config.yaml
num_hidden_layers: 10
experts_per_token: 2
moe_layers: [1, 3, 5, 7, 9]
router_score: "softmax"
normalize_top_k: true
routed_scale: 1.41
lr_router: 0.000733
norm: "rmsnorm"
norm_eps: 1e-06
tie_word_embeddings: false
beta1: 0.95
beta2: 0.98
max_steps: 3664
Below are experts of layer 7 (counted from 0) of a mixture-of-experts language model. Rows are named router (the router's row for the expert), up (a neuron's input weights, with its number) and show model dimensions 256-319. Each number is 128 + 32 x the weight over its row's rms, rounded and kept within 0 to 255.
After each expert's rows: "comes after" lists some tokens at least twice as common just before its tokens as in all text. This comes from a sample of Wikipedia text that the model never trained on. Tokens count by the router's weight.

# expert 22
router [193 139 164 151 114 135 124 162 174 122 167 133  70 138 132 139 143 124 136 128 101 134 103 119  87 115 147  89  83 124 159  98  73  96 103 116 122 202 110 169 165 164 121 168 111 134 119  96 237 148 173  79 144 144  97 112 149 136 188 116 113 139 112 153]
up0 [122 142 120 120 195 124 124 133 158  75 134 128  85  89 121 153 106 107 159 138 125 142 109 118  87 141 144  91 124 105 180 146 165 132 133 113 153 152 157  84 171  99  92 107  59 164 149 116 140 150 118 122 117  86 220 136  31 131 144 153 173 128 188 104]
up1 [142 132 146 179 129 135 106 130 193 173 107  99  66 128 129 109 182 169 103 115  93 117 178 172  93 145 128 132 122 157 145 170 114 198 110 130 135  82  81 161  98  92 166 116 127 178 121 110 118 128 107 161  82 169 139  99 145 174 100 107 114 118 104 107]
up2 [ 88  96 126 140  63  99 180 176 122 101 136  86 117 128 133 154 172 174 169 116 138 174  67 154 103  25 112 110  86 108 112 138 172 156 163 118  98 120 140 125 152 106 127 143 133 111  76 170 124 149  81 120 136  92 100 156  90  79 110  97  72 186  55 154]
up3 [116 159  85 121 107  93 111 162  52  90 141 131 116 129  90 158 182  86 142 151 124 107 153 124 160 118 114 171 103 110 161 148 135  91 158 118 114 171 187 103 115 150 195 133 170 152 113 135 122 111 150 127  87 140 112 167 115  92 147 131 136  49 127 135]
up4 [ 80  81 135 169 100 108 142 142  99 146 141 150 144 158  94 100 162  97 158 139 140 202 160 168 174 124 216  75 177 155 152 106 110 124  92 131 147 104 137 111 104 192 149 108 178 117 118 159 166 120  83 148 137 161 137 148 113 143 149 150 168  91  53 106]
up5 [113 157 128 136  57  71 100  80 123 150  97 146 123  93 107 129  83  94 150 115  67 159 144 150  96  88  99 117 144 163 160 129 167 181  97 137  93 121 146 177 138 143 112 205 149 122 185 187 124 160 168 134 129 192 118 115 144 176 108 106 142 112 145 151]
up6 [ 95  48 104  94  86 143 146 131 137 112 192 130 140 183 113 155 139 107  66 110 141 149 191 132 131 150 158 132  30 121 116 143  95 136 162 164 107 122 140 133 180 136 114 154 115 137 111 157 115 113  53 117 127 147  62 127 137 133 204  99 100 115 145  89]
up7 [132 191  99 143 133  67  70 134 148 131 125  93  71 141 116 139  84 192 142 193 144 135 171 139  32 117 151  85  89 131 169 111 127 123 145 171 111 103 147 110 140 122 135 139 104 128 116  82 151  96 162  56 135 199  84 148 111  82 100 131 111 114 135 151]
up8 [182 136 103 128 175 105 166 134 177  48 199 146 113 130 106 208 156 149 132 155 131  88 124 123 133 149 173 102 137 168 128 137 120  90 137 162 134 163 168 140 174 134  78 148 138 110  84  91 146 136  97  53 124 119 145 142 130 139 107 159 126 129 102  85]
up9 [138 150 129 142 138 121  73 106 125 112 150  56 115 120 124  50 138  97  93 114 214 154 109 132  71 138  72 158 113 131 103 115 160 121 172 209  83 174 147 143 126 137 185  87 119 145 132 131 160 181  69 125 178 114 150 136 166 106 100 130 143 108 146 137]
up10 [158 144 142 125 132 128 128 129 144  82 111 123  86 125 106 100 126 164 142 133 115 141 108 167 106 109  94  78 134 132 143 148 175 162  92 180 136 137  85 179 142 153  93 146 112 164 176 106 151 129 120  54 173 126 150 142 144 105 137  90 118 163 123 115]
up11 [125  85 145 138 154 132 117 118  91 120 197 142 148 156 139 102 123 106 116 151  90 139  98 131 162  96 112 165 140 105  75 116 134  83 179 199  81 144 183 109  80 167  93 116 119 137 125 111 150 138 117 131  53  60 163 139  88 158  71  98 169  96 120 121]
comes after: "\n", "\n\n", "-", "|", "0", " JP"

# expert 20
router [145 192 144 157 137 154  80 142 107 101 120  75 139  51  85 186 169 157 194  88 117 141  98 108 186 102 113 137  79 110 127 126 186 180  83 144  80 103 145  89 129 105 133 120  86 144 109 138 114 161 120  75 128 157  87 178 135 155 132 101 181  87  97 160]
up0 [110 113 191  78 185 206  97 185 154 137 132 139 104  98  86 165 111  81 105 134 117 106 154 127  85 105 139 109 109 112 115 162 147 158 132 159 157 120 157 156 168 108 109  88  93  85 135 177 118 129 151 119 149 164 127 117 142  95 135 114 136  82  74 174]
up1 [196  97 161 104 143 146 105 150 168  94 160 129 107  74 133 129 180 185 141 124 140 166  77  87 141 103 131  71 121 153 165 130 102  87  88 228 157  99 154 133 153  96 160 126 138  90  83 172  75 131 162 113 105 118 101 101 134 152 108 135 108 156 122 123]
up2 [141 111 206 135 135 138 104 100 144 155 141 183 105 109 131  59 135 130 122 135  69 129 124 124 111  98 178  81  90 166  67 122 141 160 141 108 179 148 165  81 132 134 128 187 142 134 107 143 116  91 147  91  64  65 145 144 184 196 143 131 161 114 115 102]
up3 [155 133 143 155  80 144 123 172 123 148  79  65 131 162 180 158  94 154 142 116 154 118 108 120  89 140  91 121 184 158 107 157 127 146  77 128  76 139 125  95 143 106  94  88 114 149 149 104 123 138 123 186  95 201  99 104 149 145 162 151 155  72 129 127]
up4 [117  94 109 141 152 118 115 107 102  87 107 108 146 133 129 141 159 135 146 159 122 179 115 142 109  93 178 112 114  74 113  85 105 153  79  94 146 192 151 115 165 167 170 113 173  91 160 141 108  91 237  74 115 155  95 167 107 154 139 136 100 143 128 144]
up5 [119 212 124 115 118 120 162 115 112  94 118 139 136 148  88  94 119  85 113 147 149 131  98 166 140 160 156 138 164 165 126 218 114 121 134 135 142 166 166 118  83 148 180 123 129 136 131 104  88 155 152  99 160  71  95 129 131 149 165 131 111 126 153 149]
up6 [206 166 142 119 142 133  68 153 154 156 132 137  60 162 151 195  83 167 128 167  85 202 140  90 121 105 154 115 131 184 171 134 139 153  96  97 139 177 120 127 113 127 146 137 156  99 130 100 125 156 131 144 141 149 105 202 151 152 130 173 179 145 168 107]
up7 [140 139 139 146 129 129  60 184 100 118 157 133 169 202 137  73 142 126 133  90 156 154 105 123 129 115 171  97 149 233 128 160 129  98  66 153 142 175 125  51 188 104  53 133 144  77 133 119 126 125  97 157 192 124 112 158  73 120 137 100 211 113 139 109]
up8 [ 99 179 132 118 152 122 123 100 110 161 116 127 164 139 134 133 201 145 109 130 103 138 143  85 173 115 115 129  87 106 117 152 123 202 123 198  78 128 155  87 199  91 181 118  91 130  61 144 175 134 160 147 167 134 147 171 108 172 180 144 166  95 147  86]
up9 [111 124 158 102 101 146  69 136 142 117 114 126  98 108 160 111  54 160  89 109 193 123  99  88 124 171 113 150 176 140 124  55 128 136 120 110 147  96 149 165 125 140  90 120 137 151 100 198 115 158 137 119 157  99 173 166 176 127  88 104 118  90 115  91]
up10 [ 66 201 136  82 152 134  88 157 164  52 123  85 158 115 116  85 163 152 158 142  94 119 107 113 114 140 140 154  94 162 140 151 167 189 198 110 106 150 124 126 184  86 107 133 144  94 216  95  68 134 108 118 139 136 147 149 138  75 113 113 143  84  95 154]
up11 [112 146 172 184 197 127 113 129 126 152 115 118 174  90 125 183 120 209 156 103 133  50 155 204 133 188  92 113 124  65  68 173  87 152 165 103 150  55 115  52 123 128  45 117  95 141  93 164 158 161 145 131 176  98  91 116  93 125 149 122 199 130 158 137]
comes after: " | ", " ", "| ", ", ", "; ", " ("

# expert 5
router [167 199 142 145 101 149  68 153 149 135 107 147 106 139  74 163 105 160 186 152 182  84  92  68 127  71  89 143 168 115 133  84 140 152 101 135 109 150  94 109 112 111  74 174 193 118 126 158  92  92 149 162 120 150  86 133 132 142 142 152 148 109 160 160]
up0 [ 86 126 121  88  76 112 122 145 128 125 154  48 112 170  82 117  36 122 121 138 101 155 121 115  87  93 150 158  84 149  33 176 128 143 122 100 122 105  77 157 127 128 107 123 141 142 100 112 105  99 157 137 127  95  90  95 133 108 130 123 121 145 125  94]
up1 [163 128 130 117 126 147 137 121 127 139 128  94 139 134 181 131 139 151 129 153 231 103 103 101 130 108 128 157 133 158 179 175 113 173  86 155 105 149  77 176 171 150 117 140 156 126 107  90 151 163 178 172 136 151 130 133  95  73 127 136 215  83 138 136]
up2 [171 186  85 114 132 107 104 112  71  92 142 150 117 116  81 143 101 120  87 138  97 138 154 159 140 137  99 116 107 113 140 138 121 134  84 132 124 156 167  95 116 150 150  88 139 153 166 197  63 105 122 107 146 142 134 162 121 140  67 138 113 133 169 112]
up3 [ 71 143 106 108 132  89 118 149 145 127 145 128 136 111 116 131 104 144 130 135 117 124 162 105 132 178 144 152 169 110 134 106  81 116  99 112 165 123 133 103 116 128 112  59 145 128 157 176 168 220 159 126 145 124 106 132 196 156 126  99 136 108  53 102]
up4 [ 79 151 148 107 157 146 144 120 140 172 149 133 167  85 145 167 156  98 128 162 121 140 138 145 168 154 113 141 167 161 168 111 146 127 174 150  94 165  83 140 108 149 144 177 151 138  98 120 118 109 109 143 109 201 150 162 131 169 106 142 156 122 175 111]
up5 [ 55 126 116 145 157  98 107 124  74 111 138 103 130 143 126 118 140 106 108 102 149 114 118 121 154  80 110 153 144 133 162 108 125 107 118 171 140  99 121 134  93 118 109  92 186  85 115 147 140 119 108 198  87 125 119 195 139 161 143 193 188 110  78 192]
up6 [160 155  55 106 115 103 141 148 183  92 124 175 101 105 126  87 144 149 136 131 134  95 123 123 135 100 172 157 111 116  93 130 159 120 135  71 135 139  99 156 142 112 110 113 140 114 194 135 153  89 130 143 162  76 122 148 162 159  90 140 101 166 184 137]
up7 [ 58  51 103 130 106 195 171 118 121 140 150 146  57 137 118 121 107 206 121  88 186 102 157 100  98 113 144 129 105  82 117 133 123  99 168 110 151 139 160  47 126 105 152 159 165 156 137 166  47 114 133 113 155 133 152 114 104 194 145 155  93 158  97 145]
up8 [ 90  96 173 137 178 138 104 101 109 158 142 177 102 124 110 112 130 186 126 124 140 167 165 145 102 114  80  95 170 121 115  47 168 135 105 140 138 171 145 196  74 176 119  97  79 130 165 136 184 117 124  92 145 106  96  83 114 136 102 117 229 148  98  95]
up9 [ 84 169  83 135 115 105 101 146  97  98 166  89 131 129 202 112 143  98 103 140  93 101  98 196 133  95 168  70 185  71  74 120 142  94 131 156  52 107  91 119 137 116 118  85 133 117 150 129 165 104 185 202 118 119  94 103 179 115 121 106 164 133  83 134]
up10 [141  81 152 112 162 125 113 149 104  64 168 152 106 147 129 124  87 125 196 134 179 144 165  98 124  93 106 155 151 153 154 107  97 124 125 144 159 152  84 167 150 131 100 176 140 141 140 165 130 107 108 160 141 107 136 157 135  96 110 185 119 120 105  97]
up11 [ 70 180 142 155 156 129  97 166  96 134 132 148 130  89 136  74 148 154 119 147 116 114 113  99 135 119 125 131 154 119 118 136 104 159 144 135 158 128  58 141 140 221 114  42  40 128 159 121 121 101 162  69 163 125 168 156 102 105 114  93 164 113 170 107]
comes after: " |", ")", " |  |", "\n\n", "\n", " ="

# expert 21
router [136  78 132 169 150 137 133 159 136 148 101 131 196 105 203 132 102 163 180 101 157 134 174 104 188 194 134 122 119 139 210  89 129  88  85 120 153 109 130 124 142 179 116 109 142 124 111 151 150 162  87 170 127  66  90 121  95 163  91 133 139 176 136 145]
up0 [143 146 166 148 186 120 128 151  83 146 132 109 112 137  51  61 113 130  90  49 168  93  90 142 153 169  95  99 135 121 161  56 203 148 122 115 177  86 113 132 129 152 175 132 166 128 126 142 117 182  94  98 102 154 151 125 167  81 133 135 106 145 163 127]
up1 [134 116 100 141 153  97 140 163  51 185 113 155 122 147  92 159  89 144  92 193 143 155  88 120  66  90 100 166 183  62 111  73 109 169 148 154 121 118 111  81  98  84 109 151  95 174 118 105 130 123  60 109 118 121 143 130 170 100 120 154 152 121 139  99]
up2 [ 69 115 124 130  89 151  95  49 194 123  97 164 157  96 142 127 136 102  75 131 145 145 143  95 155 130 126 148 127 116 135  88  86 165 156 118  98 183 108  92 109 127 121  97 134  84 156  70 118 139 118  95 133 142 165 166 150 117 151 133 119  96 131 183]
up3 [159 122 147 127 113 150 149 138 136 133  62 171 124  57 141 194  96 114 129 149  75 123 129  70 143  88 124 154 159 167 181 151 125 143  84  85 105 137 100 127 129 126 100 114 114  68 118  92  92 137 135 116  67 138  89 183 102  89  96 117  82  97 125 139]
up4 [121  83 155 236 118 114  89 140 146 145  82 133 165 165 132 131  87  72 141 146 101 120 164 131 166 131 198 151 115 151  78 124 144 126 137  97 140 119 120  84 130 113 112 141 120 130 112  98  69 173 154  71  79  98  55  50 167 107 148  95 136 130 168 161]
up5 [120  91 122  88 167 191 105  98 101 125  93  90 117 142 191 169  16 112 111 143 160 124 130  82 130 177 161 151  71  93  66 144 102 147  96 170 127  86 125 108 107  79 110 100 157 105 156 118 152 135  73  94  95 122 172  95 129 124 101 212  99 158 117 160]
up6 [161 134  70 124  91 212 125 147 125 138 123 123 108 108 167 172 158 172 162 118 166 126 110  95 133 152 160 112  58 104 139  73 124 125  93 175 161  84 157 116 121 129 106  96 108 113 142 116 140 148 119 165 134  90  85  80 144  98 133  58 104 124 134 125]
up7 [143 139 101 142 103 133 151 122 103 117  75  97  56  82  84 131  85 155  82 168 136 118 196 116 124 125 105  72 138  97 139 140 111 154  63 179  79  92  84  83 176 120  91 101 126 105 167  96 109 169 154 123 154 100  78 127 102 118 125 118  76 122 127  70]
up8 [155 154  92 123 119 121 174 102  98 119 122 122 135 135  95 107  66 151 115  91 212 172 152 165 164 130 116 174 145 117 133 171 110 105 179 173 113 104 123 151 142   7 152 197 165 130 146 113 126 128 173 154  48  57 109  97 101 150 147 151  84 135 171 146]
up9 [147 127  92 154 139 102 126 118 129  81 117 167 100 131 114 147 100 104 147 107 131 122  87 118 102 123 125 119 111  83 150 158 123 149 123 143  68 178 129 105  89 130 138 171  63 174 120 112  91 175  87 109  65  93 133 130 152 127 139 128 192  85 101 118]
up10 [131 148 154 150  79  99 102 114  84  96 161 156 117 146 150 177 150 152 122 115 139 158 120 155 174 133 149 117 119 140 103 160 128 139 145 150 126 157 123 101 122 110 107 154 134 165  76 184 163  66 107 132  87 183 140 119 159 153 137 121 156  84 177 171]
up11 [183 153 101  70 127 159 153 123 103 157 134 110 150 143 134 142 132 119 116 159 135 182 140  89 103 150  95 162 112 160 131 157 207 132 120 100 116 120 159 171 150 157 129 125 184 122 207 162 129 117  87 126 115 134 109 125 167 104 131 127 157 187 125 126]
comes after: "\n", "0", "3", "1", "4", "6"

# expert 28
router [ 88  74 124 171 145 169 148 140 107 148  82 178  85 149 112  81 145 126 166 106 139 177 157 147 135 104 191 131  66 152 146 125 121 132 101 128 193 129 165 123  89 179  94 114 109 121  95 191 108 172 108  80 140 138 145 154 134 152  89 111  80 129 160 136]
up0 [ 90  67 113 133 131 153 135  94  98 133 116  96 180  85  96 102  72 133 117 110 145 154 139 130 131 186 117 118 102 136 140 187  94 103 148 153 169 157 168 107 135 134 135 137 150 130 143  92  85  89  78  51 167 108 149 133 125 105 129 133 106  98  99 106]
up1 [149 100 166 131 102 140 142  84 111 156 139  79 127 113 186 138 169 100  99 114  97 154 192 109 122  98  77 147  57 191 132 132 109  93 150  95 148  78 182 162 166 109 162 128 141  85 103 141  86 128 183  99 160 114 173 127 100 117 176  93 110 118 106 103]
up2 [144 111 106 165 175 114 123 118 117 129  83 125  95 147 153 102 169 183 139 138 125 151 156 113 157 147 106 100 134 141 162 152  85  96 142 142 139 170 124 152 169 124 167  69  58 121 108 158 170 198 140 106  63 124 132  89 153 152  90 149 123 140 164 116]
up3 [104 134 107  88 140 160 201 119 139 125  83 137  74 138 154  75  88  94  82 138 156 100 143 133 134  87 141 151 156 142 123 142 120 140 120 112  76 124  93 167 198 117  85 107 166  91 108 214 133 183  71 135 155 116 132 133 161  94 134 107 105 111  76 159]
up4 [108 142 100 144 150 104 178 135 108 150 134 127 106 157 124 103 101 116 115 126  90 156 152 144 146  98 109 124 138 107 128 125 109 155 112 127 137 158 106 165 154 134  90 160 140 178 148 152 124 136 127 198 124 140 132 168 205 131 106 109 126 102 211 109]
up5 [103 179 121 143 146 123 196  69 137 134 129 111 209 116 126  97 141 108  76 136  90 127 145 134 101 109 100 151 117  66 170 105 106 154 116 154  91 164 155 113 150 141  88  97 186 140 142  83  91 151  74 132 195 137 135 144 132  90 202 118 109 163 138 111]
up6 [113 144  99 167 147 143 144 111  96 132  91 119 134 121  38 162 102 101 186 100 107 151 123 111 188 156  76 107 156 115 117  95  89 133  75 110 167 146 120  74 136 153 114  86 118 112 150  83 144 131 184  91 124 145  89 133  97  96 118 113 141 108 123 228]
up7 [132 157 131 136 149 121 105 175 155 142 129 117 150 127 116 147  40  92 101 111 137 143 121 140 154 186 163 114 155 121 115 164 130  76 100 122 119  67 102 108 150  77 136 151 199 149 145  99 154 122  84 165 163 113 141 112 126 166 167 102 159 106  93 172]
up8 [164 115  65 192 102  92 162 113 131 165  87 129 123 182 163 124 203  90 155  84 115 159 138 127  93  74 143  77 141 127 122 142 101 113 189 108 100 208 116 145 120 147 124 149 135 174 126 124 112 111  86  38 134 108 155  72 134  92 129 162 104 108 100 147]
up9 [131 143  89  79 105 107 170 111 168 124 198 126  97 124 165  99 113 172 138  66 125 120 158 132 134 104 120 124 124 103 162 136  80  61 106 170 108 127 115 158 168 161  83 115  94 130  96 131 126 111  93  62 185  76 147 157  73 161 107 130  80 148 107 116]
up10 [131 124  82 154  80 103 156 147 133 128 134 168 100 150 158 143 139  98 120  98 138 139 168 146 146 131 107  69 155 135 130 152 177 167 111 103 146 141 150 127 148 118 123  86 111 144  90 114 153 108 153 162 130 178 125 170 115 101 178 149 114 145 146 146]
up11 [153 128  65 132 185  74 141 145 123 131 181 122 133 138 139 127 140 138  98 127 157 111 143 103 112 107  96 145 122 176 144 183  79 211 111 129 107 100 127 149 144 190 109 159 191 168 139 147 190 156 118 146 113 117 163 132 141 148 107 125 111 137 127 181]
comes after: "\n", "\n\n", "022", "016", "015", "006"

# expert 29
router [126  90 146 125 119 101 103 172 149 139 153  78  93 113 100 101  83  98 156  92 169 138  98  68  85 175  85 148  78 163 150 144  96 111 178 115  86 108 163  95 186  56 118 170 127 136 162 115 129 119 177 202 132 144 104 107 140 169 155 136 203 103 143 103]
up0 [109  87  48 161 165 113 111  65 111  70 150  93 117  84  79  92 176 119 130 175  47 170 167 159 164 117 124 121 142  66 159 152 127  95  62 129 178 138 135 115 125 139 138 110 147 127  83 194 127 152  80 163 146 142 122 153  75 160 115 147  82 130 103 137]
up1 [ 78  98 161 153 172 168 161  84 107 111  84 160 119 128 136 128  57 129 155 158 160 153 136 142 106 101 132 144 166 134 109 173 113 140 163 119 153 126 124  73  97 139 108  73 170 146  56 168 154 174 105 174 140 147 102  87 108 163  81 123 128 123  67 111]
up2 [188 127 147 171 151 112 117 168 108 147 189 183 102 131  33 121  66  96 147 114 139 118 139 126 123 108  88 133 127  99 140 179 103 158 131 123 135  87 133 130  94  71 133 146 100 141 110 103 167 152 170 147 138 136  97 135  87 111 102  48 135 142 111 140]
up3 [121  97 170 142 138 110 118 121 108 162 125  63 166 123 139  71 101 151 212 137 156 126  89 167 163  77  84 130 154 154 178 106 149 159 126 149 161 122 154 155 142 103  93 138 189 195 150 136 112  98 152 181 147  84 105 157 123 163 122  82 169  35  92 184]
up4 [152 107 140 115  95 128 116 171 137  98  82  91 109 120 204 159 169  99 159 112 179 115 126 100 218  98 165 158  77 128 155 146 118 117 151 186  96 162 143 152 110 102 151 119 137  48 137 133 127 154 153 119 145  99  93  77 109 155 178 165 110 114 133  94]
up5 [117 122 112 139 116  56  95  92  87  98 111  98 114 119 158 129  98 101 183 119 133 130 121 168 126 160 147 105 109  97 139 198 180 159 154 181  91 119 164 137  62 100 164 143 165 170 132  78 122 177  76 127 165 103  71 151 133 161 198 108 111  92 117 142]
up6 [ 88  78  84 130 119 136 147 159 131 168 115 113  73 162 143  99 160 171 172 138 164  91 126 140 128 126  80 112  92  69  90 140 127 115 173  60 115 146 167  96 116 132 105 142 137 133 109 146 153 145 175  83 130 119  71 133 149 155 137 131 140 122 109 130]
up7 [183  88  90 159 140 113 158 164 152 157 149  53 107 100 125 161 161  46 150 159 226 126 111 166  77 131 174 109 120  96 114 154  82 139 150  83 177 182 101 144 100 122 125 165 183  85 139  77 149 117  97 131 124 102 127 135 104 125 179 115 134 126  97 132]
up8 [ 78 116 157  85 150  98 192  85 143 104 111 140 131 148 128 149  48  86 181 136 123  82 162 147 142 131  80 246 100  79 118 174 147 108 199 136 113 159 107 104 160  80 179  88  96 132 111 120 145 161 192 146 149 164 128 109 135 123 138 120 168  94  66 161]
up9 [116 119 110 133 105 139 120  99 146  89 162 108  76 156 101  81 103 123 113 141 119 135 133  90 125 133 107 168 188 128 124 164 104 142 138 137  86 158 131 158 112 119 123 135 152 146 174 112 100  92 109  96 144 111 141  66  64 210 170 134 121 166  74  89]
up10 [118 152 117 129 137  81 140 145 144  87 172  90  90 183 133  99 109 122 167 126 120  58  64  27 113 165 121 139  99  92 153 161 147 127 122 111 156 192 115 110  86 102 147  95 116 208 179 116 172 170 111 150  85 109 101 177 180  83 132 155 106 183 168 144]
up11 [123  99 114 141 137 136 101 126 140 129 149 138 142 152 105 143 128 114 116 151 131 156  86  70 183 139 151 108 102 123 122 147 127 138 102  49 103 122 117 127  73 117 108  97 111 131  88 128 146 120  59 145 119 128 193 112 120 129 123 125 133 137  53 157]
comes after: ".", "–", " | ", ",", ":", "5"

# expert 4
router [123 137 126 110 164 160 161 119 118 148  76 130 139  96 131 173 116  95 146 195 103  86 127  66 103 121 110 183 192 181 110  79 103 110 174 170 128 129 158  86 116 110  96 114 108 136 121 166 193 163 101 134 112 141 103 168 127 109  90 134 101 195 195 102]
up0 [ 92 138  60 157 151 108 123 129 128 136  96 134  71 113 121 151 178 156 170  37 138 180 151 149 106 147 104 104 155 137  63  99 188 125 113 136 142 148  93 124 124 129  69 115 119 111 166 141 139 135 168 117 114 143 116 123 159 147 189 135 115 181  84 126]
up1 [ 97 144  79 203 130 166 121  92 144 149 166 112 101 145 136 213 134  94 152 165 111 151 179 153 171 112 101 122 128 158 156 105 120 155  94 180 161 145 117 188  97 181 121 125 110 125 163 134 108 180 106 152 128  87  93 103 146 150 203  92 122 153 154  74]
up2 [ 97  64  89  84  71 148 123  89 106 151  77 177 130  53 119 158 169 125 106 143 144 128 165  92 150  98  98 119  87 205 162  58 114 114  99 105 141 197 146 151 100  94 155 167 135 150 184 128 100  94 110 128 184 141  91 175 174 157  68 112  75 132 119 160]
up3 [180 116 107  91 144 162  87 130 112 155 127  91 144  95  89  60 109 200 215 123 117 131 145  57 162 111 130 142  84 110  40  78  90  96 145 133 144 121 143 121 142 137 126  96 123 173  95 222 141  80 118  97 126 128  88  98 146 178 121 143 137 184 153 158]
up4 [208 120 163 101 107 167 130 186 160 117 102  98 157 123 125 136 110 172  94 131  82 162  89 132 123  87 159 130 170 157 144 135 123 139 107 100 150 102 137 144 115 135 165 159 163 167 145 155  98 115 140 137 194  76 184 115  57 114 120 191  81 147  83 135]
up5 [ 82 127 144  76  82 118 115 111 143 155 153 141 153 148 125 146 143 117 118 146 116 104 144 158 149 149 118 175 136 116 144 107 178 173 175 162 163 152  74  72  79 121 103 148 103 171  99 128 167 182  63  98 108  94  83 143 115 134 115 107 148  79 115 149]
up6 [147 142 195 156 120 124 143 107 152 134  98 173  88 112 138 133 120  94 141  96 150 106  93 126 152 108 209 114 146 139 160 128 128 111 130 120  75 118  64  51  79 158 112 106 126  99 135 138 109 179 152 105 188  98  61 183  65 128 113 107 199  69 129 127]
up7 [106  78 116 129 136 139 134 120 108 115 108  19  95 138 145  88 141 124 112 114 129 103 116 106 133 139 114 137 117 161 121 165 118 129 122 138 114 136 144 112 189 140 124  85  74 123 119 166 109  91 131 119 127 130 195 191 136 164 183 169 189 128 179 102]
up8 [111 167  99 163 112 129 175 117 138 135 153 158 138 142 108 112 155 109  68  84 130  83 187 123  88  92 123 116 169 128 162 141 119 130 116 137 131 134 128 102  88 119 106  77 154 108  31  85 159 165 105 112  97 140 136 126 145  97 151 150 173 124 185 148]
up9 [128 129 159  89 147 149 146 104  91 143 143 161 122 138 125 182 104 127 155 128 134 109 123 210 106 158 130 128 160  62 161  82  98 189 122 155 112 168 128 128 148 123 123 169 132 149  99  96 159  85 191 111  69 145 144 107 124 140 140 146  96 115 158 109]
up10 [104 145 111  92 137 110 119  85 141  99  91 107 141 116 116 141 167 159 119 167 137 140 206  78 105 121 104 144 130 148 120  99 117  55 128 124 138 200  78 145 159 105 123 145 120 135 177 143 156 187 192  89 131  50  73  78 177 139  99  94  98 171 140 139]
up11 [ 68 132  73 165 138 122 162 108  63 106 147 120 149  97 142  46 180 131 117 172  87 119 121  84 134 158  86 140  97 216 184 169 129 102 125  88 147 151 161 115 191  62 146 102 158  96 143 121  81 161  82 126 133 162 132 124 138  85  93 128 114  98 116 137]
comes after: ", ", ".", " in ", " (", "–", "\n\n"

# expert 17
router [100 115 115  92 104  76 121  84 111  66 112 146  88 156 116 161 131  97 140  65 132 104  93  94 142 104 102 120 129  80 131  95 103 102 101  78  80  76  92 106 106 137 111 143 152 123 109 139 104 146 133  68 118  85  73  77 144 113  61 124 204 109 185 161]
up0 [138 107 149 101 126  76 112 179 129  93  98 116 188 112  93 125 122 106 120 112 173  56  95  53 128 156  90 141 134 156 138 123 159 148 147 129 111 113 134 156  85  69 143 116  98 137 114 152 121 149 109 123 139 151 191 194 117  50 113 156 156  93 118  64]
up1 [108 142 155 148 165  99 187 156  70 150  86  94 157 135  88 148 120 119 120 126 154 152 136 138 144  88 172 115 120 109 104 215 107 115  58 130 138 131 124 142 172 145 102 166 124  93 158  88 113  81 117 108 141 123 176 156 229  90 105 155 109 119 155 143]
up2 [132 197 148 104 114 108 113 166 127  88 130 164 119 167 120 125 110 205 121 140  97 194 159 154  98 116 108 207 118 162 157 143 131 118 144  98 157 154  60 181 122 149 174 153 144 138 125  87 120 167 102  96 157 140 120 122 131 136  98 124 169 114 146  92]
up3 [129 185 163 143 120 158 170 141 108 174  88 129 145 133 135 167 166  95 191 167 118 125 177 163  93 119 163 186 135 108  63  84 122  83 129 137 143 118 118  99 184 168 150 107  75 158 123 152  69 141 100 164 100 103  94 116 140 131 177  94 168 149 147 213]
up4 [ 83 118 113 163 152  87  58 159 130 102 140  76  89  94 119 153 181 164 137 182 142  63 147  90 117 148 163 196 139 151 150 115 102 115 136 149 240 102 173  99  86  77 132 119  96 148 114 151 124 126 157 181 134 108 101 107 108 122  95 114 180  48 132 125]
up5 [134 117 122 129  94  93 114  61 117 130 130 143 141 147 104 140 114 130 116 119 209 140  95  61  69 142 126 133 122 155 119 149 139 125 167  76  79 122 109 187 102  84  81 117 113 136 112 190 188 132 112 131 108 100 124  59 122 157 164 151 115 126  92 140]
up6 [113 209  98  88 105 100 108 122 149 119 132 187 182  78 145 160 132 134 116 126 123 167 132 139  87 128 127 158 110 170 140 156 136 102 151 130 113 143 173 125 135 171 124 111 102  82 141 122 133 159 155 131  84 164 169 132 165 105 102 184  96 193 167 122]
up7 [135 125 116  84 149 155 149 140 156 131 124  93 131 113 173 132  72 139 142 140 103 130 111  87 128 116 141 130 127 116 100 125 125 152 119 200 157  94 143 135  86 103 184 172 128 103 142 160 142  45 128 109 147 107 132 109 143 178 135 179 140 125 135 135]
up8 [104 156 103  80 159 161 106 168  82 147 110 123 140 149 130 156 114  84  99 118 162 137 158 104 119 124 122 139 113 167  84 153 101  87  80 140 153  87 161 180 131 228 125 131 137  94 142  99 107 139 103 118 145  97  62 122  77 151 175 102 122  86  89 144]
up9 [182  86 164 165 181 170 106  88 132  70 168 105  95 107 151 156 138 147 115 136 118 112 131 161 160  90 151 145 119 191  67 141 145 142 157 118 103 113 124 171 132 124 110 110 115  77 163  38 144 136 134 115  91 134 104 160  91 134  70 129 150 123 190  92]
up10 [129 145 111 104 136 108  60  86 162 120 168 122 133  79 138 143 133 133 105 139 110 105 125  78 126 159 157 108  68 104 147 127 111 158 121 179 150 170 137 121 125  98 141 127 109 125 157 125  84 118  88 138 126 209 115 147 105 121  61 151 169 166 130  87]
up11 [154 105 143 152 157 108 221 123 110  82 119 105 113  83 158 111 112  99 160 152 117  80 195  64 139 157 130 116 119 147 115 140 105  94  83 164 170 160 110 175  92  96 134 164  95 164 186 109 130 113 167 146 106 167  76 143 116  99 137 143 159 124 113 149]
comes after: "2", "1", "| ", "–", " | ", "7"